config.yaml
moe_layers: [0, 1, 2, 3, 4, 5, 6, 7, 8, 9, 10, 11]
balance_loss: 0.0182
n_kv_head: 1
lr: 0.00246
grad_clip: 2.0
final_lr_fraction: 0.0
steps: 8582
Below are experts of layer 8 (counted from 0) of a mixture-of-experts language model. Rows are named router (the router's row for the expert), down (a neuron's output weights, with its number) and show model dimensions 0-255. Each number is 50 + 15 x the weight over its row's rms, rounded and kept within 0 to 99.
Before each expert's rows: a language model's description of what the expert responds to. This comes from a sample of Wikipedia text that the model never trained on.

# expert 46
It responds to: Opening syllables of non-English names and titles, often Asian, such as Ut-hi, Nin, Sur-fers, Ho-sokawa, Sav-oia.
router:61 39 30 45 40 17 53 49 73 52 26 43 46 54 31 67 33 53 55 45 59 50 58 15 56 73 25 30 76 56 52 57 47 54 38 74 54 37 47 36 43 29 53 26 52 65 54 66 43 62 44 45 63 64 53 44 81 53 38 53 51 27 66 56 57 48 68 45 43 63 34 46 57 44 35 25 28 39 58 47 44 11 53 68 61 36 49 50 68 37 60 33 46 45 36 59 36 75 32 48 23 36 50 45 28 26 60 13 36 35 68 42 48 57 57 57 38 45 73 47 63 37 52 49 60 47 46 69 63 53 71 71 52 58 52 41 31 44 40 38 26 33 41 80 61 32 66 83 27 70 71 56 59 77 59 61 41 51 32 76 47 57 65 41 30 42 49 56 41 71 56 41 65 64 64 61 53 59 45 47 76 58 45 68 33 34 70 69 64 51 71 66 32 39 50 54 71 27 52 73 56 20 35 60 45 63 44 33 36 71 46 83 35 44 61 61 40 57 75 60 64 57 84 65 52 34 59 50 48 37 70 56 57 47 58 49 33 59 42 33 41 56 83 52 84 19 45 26 28 58 90 37 54 65 49 40
down0:39 23 42 39 71 42 26 48 45 68 48 65 52 72 47 68 42 52 48 53 32 40 52 72 75 23 48 43 29 61 49 18 48 36 68 67 36 37 56 39 60 44 67 52 60 86 21 26 73 53 63 44 65 60 53 25 57 55 73 52 16 64 22 39 50 55 63 39 26 27 48 62 71 44 47 49 52 56 52 54 49 36 66 31 42 75 56 61 63 33 59 51 37 31 43 33 76 54 59 53 53 42 50 40 59 33 73 41 70 50 49 49 52 11 58 44 41 48 53 51 75 57 54 49 34 47 69 57 59 51 61 41 88 56 75 89 71 60 35 60 73 53 53 33 49 75 73 44 48 64 36 43 32 37 57 61 54 62 33 45 53 43 72 33 54 52 75 81 75 64 58 65 48 15 45 21 35 64 58 59 59 34 82 61 54 35 56 57 64 51 55 55 33 55 54 49 39 70 52 50 44 53 39 44 39 32 70 71 77 59 37 42 28 75 45 52 59 49 60 46 40 38 65 57 17 59 27 42 65 28 48 68 76 56 33 35 43 32 56 53 57 33 59 19 72 40 45 42 60 28 60 24 51 63 53 27
down1:58 55 63 59 50 47 22 50 51 50 49 58 51 54 71 59 60 41 63 64 58 47 80 55 56 56 46 52 60 33 71 40 44 33 40 58 41 76 60 58 43 59 59 63 46 56 32 41 39 29 34 66 64 66 38 69 54 62 65 59 56 42 44 76 32 40 54 32 71 45 51 36 52 61 29 30 67 55 58 87 38 42 51 31 69 53 66 39 38 52 20 36 45 27 78 60 53 47 53 56 55 57 11 48 54 49 70 75 44 46 64 27 47 52 42 66 52 31 52 69 70 62 18 60 24 51 13 45 38 33 57 71 50 31 60 62 33 68 77 39 44 53 47 08 48 33 53 45 65 51 57 57 29 47 52 64 48 69 49 53 87 53 47 37 32 41 28 59 46 36 36 48 74 65 67 59 33 45 72 43 68 29 25 42 64 27 57 57 42 23 40 60 53 64 52 70 79 60 99 42 51 39 51 74 37 67 77 43 51 52 55 60 32 50 63 34 47 64 27 27 61 42 27 55 36 36 41 71 33 50 58 40 69 53 80 56 67 77 20 63 71 37 42 71 35 38 37 53 64 35 57 51 42 34 68 61
down2:57 65 94 59 34 63 32 62 50 67 68 58 42 30 38 57 43 58 55 55 68 54 32 43 58 43 53 56 75 38 82 52 63 61 54 26 30 44 52 58 61 55 52 21 44 27 79 56 50 61 58 59 56 48 34 45 31 13 43 27 55 61 50 44 60 33 42 30 53 61 38 69 60 55 51 51 45 42 61 42 45 41 63 52 44 30 70 45 61 96 50 41 77 41 14 75 42 57 64 57 50 65 61 45 62 56 29 18 42 66 62 49 73 77 42 46 72 33 68 61 40 39 47 64 30 40 50 92 51 51 45 39 58 71 18 47 73 30 58 78 35 51 66 51 35 38 21 56 24 33 78 39 33 73 54 47 43 56 55 67 64 49 68 22 50 57 47 26 60 39 56 67 65 51 58 35 68 59 39 27 37 49 78 44 49 21 49 49 47 46 29 25 36 37 64 55 39 70 37 75 13 64 56 40 54 60 35 65 37 53 38 60 49 47 37 53 38 46 30 72 38 26 37 45 61 65 73 57 35 56 55 68 44 64 44 62 57 56 32 58 45 48 28 48 52 48 71 33 50 67 47 74 54 40 66 31
down3:18 43 43 58 41 68 72 30 41 54 40 93 56 53 51 65 71 63 70 55 33 42 45 47 37 47 31 70 42 43 40 62 47 36 69 66 39 62 26 83 40 37 77 73 48 17 76 29 27 74 38 43 62 58 42 54 56 67 44 69 44 42 78 60 75 65 41 80 59 28 61 46 53 55 34 55 51 31 74 23 35 43 29 51 65 52 54 66 53 49 56 55 46 65 57 24 85 42 55 62 72 52 73 61 46 37 37 45 41 63 54 45 64 41 63 64 29 23 72 52 38 48 67 30 72 52 30 70 24 54 61 28 61 35 69 42 44 42 52 56 37 43 53 53 39 33 68 36 74 20 74 61 40 66 37 31 84 44 45 46 47 44 28 42 75 42 52 43 46 52 57 52 65 37 32 34 51 66 44 36 57 58 54 70 60 74 54 39 54 63 34 60 76 52 49 54 40 38 37 47 62 42 54 33 60 59 48 47 47 67 64 34 62 44 45 79 56 48 64 56 58 49 73 52 21 47 77 88 60 33 57 41 55 50 31 38 57 58 70 12 39 43 44 59 67 43 40 41 32 49 53 77 34 42 52 73
down4:29 78 51 41 40 39 69 52 46 53 74 75 61 39 33 46 35 40 61 48 34 60 39 40 52 23 49 74 63 31 30 37 51 38 44 71 54 26 38 62 28 68 45 68 41 41 52 62 58 70 57 37 53 79 42 65 86 36 62 48 35 25 53 59 55 56 49 43 63 58 40 47 44 53 25 51 42 49 46 51 58 25 30 65 58 61 56 66 52 66 60 57 36 31 51 50 40 14 58 53 84 46 49 47 31 83 52 55 32 30 79 27 57 93 57 66 54 77 68 67 43 38 65 68 58 34 74 67 29 54 06 65 51 59 20 62 17 51 62 39 72 51 65 36 38 71 45 64 36 44 52 54 51 52 46 62 23 38 47 56 49 34 57 46 35 48 63 77 60 34 49 78 57 34 66 58 53 55 47 54 38 60 41 53 41 58 65 59 51 35 47 45 42 67 44 63 46 67 67 31 66 39 76 48 36 25 44 44 47 33 39 30 55 43 57 59 28 43 29 48 36 56 52 67 50 21 39 65 53 77 34 60 61 16 50 62 36 43 74 57 25 19 37 58 59 56 56 64 35 35 43 56 29 21 28 53
down5:53 39 85 65 50 38 57 55 07 28 38 47 42 40 62 45 57 34 46 58 53 36 50 43 21 62 39 72 23 42 65 48 47 49 27 34 65 54 59 61 31 41 39 37 27 05 69 59 50 54 42 47 21 65 35 24 54 30 49 60 46 20 43 61 45 37 53 51 30 60 27 44 43 45 44 36 29 46 48 27 63 41 31 46 19 59 72 50 47 70 57 12 45 36 51 38 43 38 58 63 41 52 55 35 55 69 82 42 47 71 32 37 61 27 99 39 44 43 60 26 63 25 61 55 48 53 49 54 32 66 75 42 39 32 35 80 85 33 31 56 42 24 63 51 64 26 32 72 32 79 39 30 47 30 34 38 60 41 66 45 23 43 57 48 47 51 52 50 34 39 67 38 47 32 53 44 56 37 64 58 34 46 60 37 52 56 68 27 35 50 50 53 53 31 41 35 72 53 72 68 32 60 57 10 54 37 40 64 54 45 49 43 19 79 39 42 45 45 50 64 54 47 54 44 53 56 58 50 49 33 47 48 50 35 23 34 60 45 51 43 53 57 54 46 26 67 45 71 45 68 60 65 55 68 35 44
down6:79 51 26 71 28 51 57 62 53 56 47 66 41 49 46 81 59 44 76 65 40 53 70 56 32 72 54 67 21 54 57 31 34 85 71 57 51 40 66 38 29 50 64 57 39 75 54 53 32 40 61 43 65 48 40 40 65 68 45 43 43 47 30 33 57 70 48 44 53 43 31 40 39 37 47 62 55 54 41 10 63 63 65 48 53 75 36 62 55 37 58 36 59 66 52 83 53 57 76 43 45 43 25 45 46 48 30 40 25 45 51 57 29 41 70 48 64 62 27 26 79 29 41 28 45 40 38 53 37 40 55 47 29 44 38 41 10 52 60 29 29 61 21 81 58 37 81 48 21 68 42 78 47 49 65 53 77 32 38 70 57 45 47 61 41 73 55 56 50 39 75 42 48 57 47 31 61 68 57 54 60 57 31 51 56 59 37 75 67 36 56 48 31 54 87 79 63 48 35 47 65 38 34 46 57 32 45 48 41 42 45 14 53 61 44 32 51 43 56 33 56 44 43 41 44 39 32 68 53 44 08 53 46 26 51 50 59 36 35 33 33 45 45 72 33 57 49 36 53 22 54 55 19 50 27 38
down7:60 71 34 53 27 52 69 46 40 30 43 81 49 42 40 45 28 58 58 46 36 46 46 74 51 53 29 52 72 33 63 63 52 49 45 60 51 56 36 68 32 50 43 61 26 42 40 46 78 51 39 66 70 50 61 52 43 61 43 30 20 63 56 34 50 58 63 36 43 59 54 37 73 71 19 79 49 50 51 57 49 29 62 54 41 61 65 14 66 18 22 37 28 75 52 44 49 24 54 41 16 54 78 39 51 62 13 26 17 34 34 33 56 41 26 82 50 46 74 82 55 48 21 48 43 36 56 66 56 51 40 23 40 24 50 28 48 44 43 17 26 47 47 50 73 28 43 64 52 48 42 46 50 53 39 51 47 78 45 53 36 49 61 79 48 72 59 61 52 61 58 39 52 81 56 63 40 33 70 48 54 54 39 35 13 35 48 41 46 48 65 58 20 53 26 32 51 70 59 52 52 32 50 56 67 71 35 61 45 59 60 49 61 59 69 34 35 58 38 45 72 46 52 54 50 71 31 47 39 34 38 26 42 69 37 38 58 75 43 69 40 29 52 53 28 52 36 52 31 36 59 48 46 43 65 71
down8:63 49 56 44 61 59 48 50 45 37 31 49 69 46 58 31 59 26 84 48 40 48 41 68 38 59 20 40 29 58 60 81 42 47 39 51 53 44 41 38 33 61 53 38 70 47 69 38 34 36 55 68 66 54 30 69 54 43 49 40 38 59 64 45 74 40 60 44 48 49 74 67 71 51 60 55 76 65 54 62 46 61 36 37 38 42 54 40 47 70 60 58 52 54 36 77 85 60 44 71 32 78 23 42 24 20 29 42 54 64 41 61 52 43 42 39 57 27 20 63 28 52 51 73 34 37 33 79 41 57 36 69 35 41 31 48 47 41 35 41 21 89 71 36 50 17 72 48 35 41 45 73 54 44 36 49 22 35 45 46 58 20 56 33 63 58 88 71 60 43 44 52 33 26 31 72 55 36 75 24 62 62 35 52 65 66 67 29 41 40 54 49 38 63 57 54 55 49 23 64 69 18 37 53 44 71 51 43 61 66 62 28 31 44 43 27 37 73 61 36 56 57 27 62 23 61 36 50 31 59 45 70 45 56 42 47 49 33 56 49 54 73 52 63 69 47 39 59 77 37 79 47 51 46 64 36
down9:30 50 43 72 45 43 56 63 32 58 76 49 41 32 26 42 68 46 41 53 46 26 44 46 57 32 43 61 48 52 41 48 71 32 43 45 65 56 32 78 44 64 81 46 40 55 57 19 64 43 27 67 50 44 30 64 54 68 28 57 54 58 49 87 62 45 39 30 48 29 54 68 24 25 64 71 50 57 50 42 40 40 15 42 59 60 30 54 75 37 60 47 45 24 55 37 32 27 24 65 68 65 42 38 47 42 50 46 06 37 55 73 37 48 57 34 59 59 59 41 41 57 68 50 69 72 62 25 63 55 72 61 35 54 17 39 66 32 32 62 57 77 60 52 54 33 80 45 45 43 28 33 74 44 49 75 75 52 55 47 39 47 29 33 51 58 47 58 39 54 70 44 31 63 34 71 49 30 48 41 62 50 49 39 55 37 36 55 52 41 46 50 54 54 51 24 60 37 20 49 46 21 59 24 62 52 32 53 52 43 27 73 67 53 74 57 32 42 70 57 64 45 30 49 60 61 18 52 46 37 52 54 45 34 70 51 38 33 66 31 52 09 47 62 49 66 25 77 69 29 29 65 53 67 68 37
down10:38 61 62 28 52 42 83 46 59 52 41 45 74 53 65 50 49 55 58 19 36 36 54 18 41 30 20 67 51 55 30 59 62 28 58 46 33 53 69 37 77 56 56 54 73 69 72 44 18 75 63 43 69 42 40 52 37 65 49 87 58 64 54 40 65 30 42 52 57 47 22 56 33 53 49 73 46 47 65 45 51 28 45 63 49 75 59 60 38 48 48 42 35 33 37 43 29 55 37 57 58 57 08 51 49 61 48 60 15 77 66 37 33 41 54 21 67 49 60 13 52 48 74 46 71 65 47 68 28 93 71 69 47 55 35 43 60 45 50 45 43 44 57 46 74 57 27 59 34 43 46 44 62 45 59 67 47 23 64 45 50 40 42 70 51 59 69 48 42 34 77 41 46 29 41 72 41 32 54 67 46 55 65 58 46 41 62 56 59 21 65 84 35 56 33 26 54 70 57 55 10 41 52 70 52 48 29 44 61 24 30 31 53 62 45 35 32 49 65 58 27 46 35 23 47 41 38 75 56 59 54 42 52 29 50 53 40 59 37 50 60 48 73 59 60 72 42 35 69 30 59 62 48 63 48 36
down11:35 28 21 52 58 43 58 44 60 77 37 55 45 57 25 53 58 61 41 54 37 52 54 29 33 21 68 28 71 49 69 82 68 69 25 47 44 36 68 60 55 34 64 39 51 73 43 55 04 40 32 32 48 74 65 36 50 73 58 69 59 67 53 27 69 39 71 50 25 56 53 41 74 46 47 46 60 44 42 57 34 40 43 50 37 48 62 65 57 73 61 16 55 69 52 60 39 32 46 71 62 43 69 57 56 50 49 22 95 60 36 54 47 47 69 39 63 35 59 85 66 51 45 24 37 57 51 62 55 43 71 35 30 43 50 57 75 76 42 79 58 68 42 35 58 45 51 72 50 48 43 60 68 40 40 35 41 33 52 35 31 39 65 38 59 69 28 68 77 70 33 47 34 46 33 73 38 60 47 48 45 36 63 57 56 36 62 76 55 57 69 31 53 57 38 37 58 66 26 71 51 48 57 50 54 68 55 41 29 52 43 78 48 41 75 49 68 54 27 30 55 25 71 71 39 43 35 46 28 43 20 38 50 26 31 56 60 29 73 47 56 46 53 50 53 35 72 74 38 53 50 35 58 58 36 53